config = dict(
    n_layer=18,
    d_model=192,
    n_experts=48,
    experts_per_token=1,
    d_expert=128,
    d_shared_expert=256,
    activation='xielu',
    moe_layers=[2, 3, 4, 5, 6, 7, 8, 9, 10, 11, 12, 13, 14, 15, 16, 17],
    router_score='softmax',
    normalize_top_k=False,
    routed_scale=6.93,
    balance_loss=0.00301,
    balance_bias=False,
    router_z_loss=0.001,
    init_std_router=0.00737,
    lr_router=0.00213,
    vocab_size=2048,
    norm='rmsnorm',
    norm_eps=1e-05,
    tie_embeddings=False,
    optimizer='soap_variant',
    lr=0.00493,
    beta1=0.95,
    beta2=0.99,
    grad_clip=1.0,
    batch_tokens=131072,
    seq_len=512,
    train_tokens=460900000,
    steps=3517,
    dataset='wikipedia_en',
)
Below are experts of layer 3 (counted from 0) of a mixture-of-experts language model. Rows are named router (the router's row for the expert), up (a neuron's input weights, with its number) and show model dimensions 0-191. Each number is 500 + 50 x the weight over its row's rms, rounded and kept within 0 to 999. Numbers have three digits each.
Before each expert's rows: a language model's description of what the expert responds to; "gets" lists some tokens that make up at least twice as much of what it gets as of all text. This comes from a sample of Wikipedia text that the model never trained on. Tokens count by the router's weight.

# expert 42
Description: Content words and pieces in prose, such as support, visit, inter-est, train-ing, plus capital E, It, and commas.
gets: " E", " and", " A", ",", " It", " un"
router:542525561432552540489433450461476452444563466533492564565526431450475428456437507466439563527579528447545546568453580560438499447530481444498497454555476564566478554430449485428538445444458480449445428543541507500435554557573438462542563468540488568498444441523426443483448557546443445563455551453553565546544573459447565442519535517464519568439558557500566562517561466563553448491573526525453502452489556432559513448568546562456565443572467556504452486547574451547438557555438504471530450478562568469571461538560473439550552475566555437434443510471507442547557556512429519418
up2:489478494543484537406573426449515436451491544463575511432499485531514558568484480358451534612520477445498521470513456520487575491460440495457454434556478531530517585444510471485445501461495527534492470467542552513476495595523479525558499455597446495544453441572505539489396503614572376487468546526521541543539563481421519441471448573350520439477490506461552509496578598499368498506555400467455369494429540523510519519581463568489547537500577553404434492503503462538450528513452509422543451503541466500455523430512509505523539428454504512541503511551548489505591532494439471437
up3:496478473462482533567531513451510401496496460519650505490509396512490480425529489459549513469473561410508463486410557384468515506435418428482516503547421541493419442532482526513581512477311564458566562505472565548432579537398499458541524577531474520558544455538453533385524517471549528514467418480483535493564468473469522538488490448573564521517438477490512577548519601567500489438525580438485538488522490467527460520520481526380497486463532525492446601572500508562477506531539516461539474486538533511551464515539425466536515516554461599453535544592575490572579494536484573442
up4:553509548527544586506512518431511447472557536482440470552466500481431437494459489495538471548554495494547485492486469557466434504574566499442445480546638502496483513450399486521517525514464528499510489428535479553502531593518408408524496596641476534464543540615469448562513486504500552550442410517564505546541449556464546452519481592576480554459524471402516470489519467535425550526486432443544527401554512446482537441475458510459513489471608559490481386429502488486482487569469518515415507327535519433542490511535365500506442556494537504503493502576486513525570420408446466451
up5:379483542538528553514514482499442471504488461544499532554546466505425435589456418515541500511500581451491488534503657594433582474456497463520419510478453535485583511517497435484563431607509513472475439455593520481417476575493503553545558538492471599497578437466512460554518512495446574544464510428499519500505471445487506473533399479641479523505470497452472529559526437479522524474552364427445504571457611529450434482543505462498514467505527578595497473447550444487496491486425511515610456531495562456498460536499408519520556486435566505472449510544482519423600475501507433400
up6:385457525489551544552545515406460486558506474640420557523449475475452452394478486615599549517545509456521481602542583588468500522551433418454483533530446474559539505499494493447504484440558429497499476484493481446427582512453569443607486534422470559537476417501446445433490525563420547478612548456535556539585537553458536490460441585602376496486561476560559517482509571606539519586509473493531534490397484468549518477446416489465545513480595514528467474516503468528462528528428520494494561557514475449549496484553489503548434520544492454437486513524512488508460552493476488474
up7:423448537436423560484452435469567488529544542508568544563505518452578523645475491398562514423461505453552559506430470489458448467495464465469486470495425485560595443424491515537427420481450577473482461492445529493491441456543526454500538561518598487518601512520513513535469553421477552551521466522581541536504547478570470545468603478418457533532566502425514527480494459502571539548530559412559495533570522530405568462515562536485475452432485562416622516561477458596482533577459529433557549545534498550495440547537507471497565368453495516455555484486448489462583482541527546453
up8:367481539457487527526582394432504462486551514548449482530498428478477503455486502463595542484574540501374520556466513487485511474495529491521518446502505541530431564466520431457506531500446536453445532461484511508461486550593541476622544498505538544584418475436503448490473547474407349444468531498546499582524538494452523509402521464351420518490539522548535555540520501599443564387553531472555512523481556455541597522576578489490444512575513534601425485411506522491487433523475475457495413512520518484537575541459477522506603423514586516467483537494530500469465447429456512562
up9:537521487491505505509524559490516538438529476505521461556433452485439456482458431453495510535480417482543470545419522440493465416403608432484441444475459513547325563484466496496494508496476500418421477428561495504474520503591460492469504526496530482527508431604440475487505605538488601602495472448464499461488503570522462403564424442394454482474572468544523563434510576422506473393487497510450522507486560485488503443585512464482469409474458571447443502402494500562501563571499495502502546502557566601508412542515487466509572549549516520499543427576454440437582543605463531486
up10:467418505495584506455517425583449402463417575473411533629476528474514524582467414563511562546507476471545553445438447536442469527500467486427642557504500508473540475403534568522526521450559491450498476428542485501459531566597446455540529445563487521514485401489460430468495454483503541459530425505510505546458478499513481557419475551465376515531505509573542500477487512500589433474480567470521337445531505505452560472527498553462595543531541491477587529426512521469497551521453426515527620585490503474532573545524452512530554486558532544461546532515594494481521517563467514408
up11:485531535489469528462418467531457444450496458512570522487580509482513586520519578463543542474544460406545495571548490518470457416477487479583497404498564531505527431443464364483531466600420399534475503354602499434505490524541519498450456589480497507547545579618445485412534481492470473484517511450498545536522575461551509451524428441456511539494448516638521506601537493544518493543566485454509619486509513483444468537531382572395470466519618493482464567585470494537506538454573451441476465495514569442505447445535518502534545520463464401542496527542459502457510450519516512505
up12:453564531398545458508436482481523486461549535558522549515341467449522413465453511453467576477469467483529535537436569489494520487519545391489522484501321515516534470473473540497503422557503397498499498437447542511390527512474456530557554611515423595510496504602394477443508587599456495496466461490568521538481475462462504438479558419483495525529508538506546528474547458522555530459504516490514570534423529513588367528600514583468406445539495512531518445560534492487483517528462479487603554533555491495531535453453475499529617495549538433517457472485509442451541560451451558528
up13:580524512502484497419452572489364485481501527541590512527412404464452545505503489455530569485600558429462530487476524539482517497346442485482452464581489508476612510550506540414393470505471575486447534553420429547604490499505455501603549517520498504604546556577423498513516502486470576555465494513541513591520589460521531597559549490438407489447539511500484502484538604528530557558521572510501540481550567443624479466503513517573469528535576543451473468450439513469496540594529515514505504485538569454536492568529458459482507495559519498476475581586434468457465476510507439565
up14:523564576424554569563556514427516456492465480507493455528541511444557502492470466416487549523553389484465484484560559542433549449454433508491523463506451531504458482574525548413560442459513467488487475620537460469495502471493534421523518510541566548580567446526503468394426548444440480534555515496465521493530490503433467485519535441558424516469476531489587549559565409477498520470476378422426424502526523513420449469538572493457547461511487434378498470425438427512440540620440490580463501545538559556453530524532410459525548401570596487506522453371461487522564507438526493512
up15:501541504518485567534522516570424495456508583432471434537566474479519511582466471389500563534557522447568489552422585591449358457400433460559528437522612540566582411440449467439550469420479545503475418534474466499497490546535506477508432490499494527451559543518455529541476550526468581490513509519419513549581529471538505448531552427497543509492497463396508563552549582451495500498563384601395505475519490511513496507560484476467441450521433540449547444442484405613474514501507501542486509482552557568529477531524434493465508576541495518533488443413507517408554408515508469569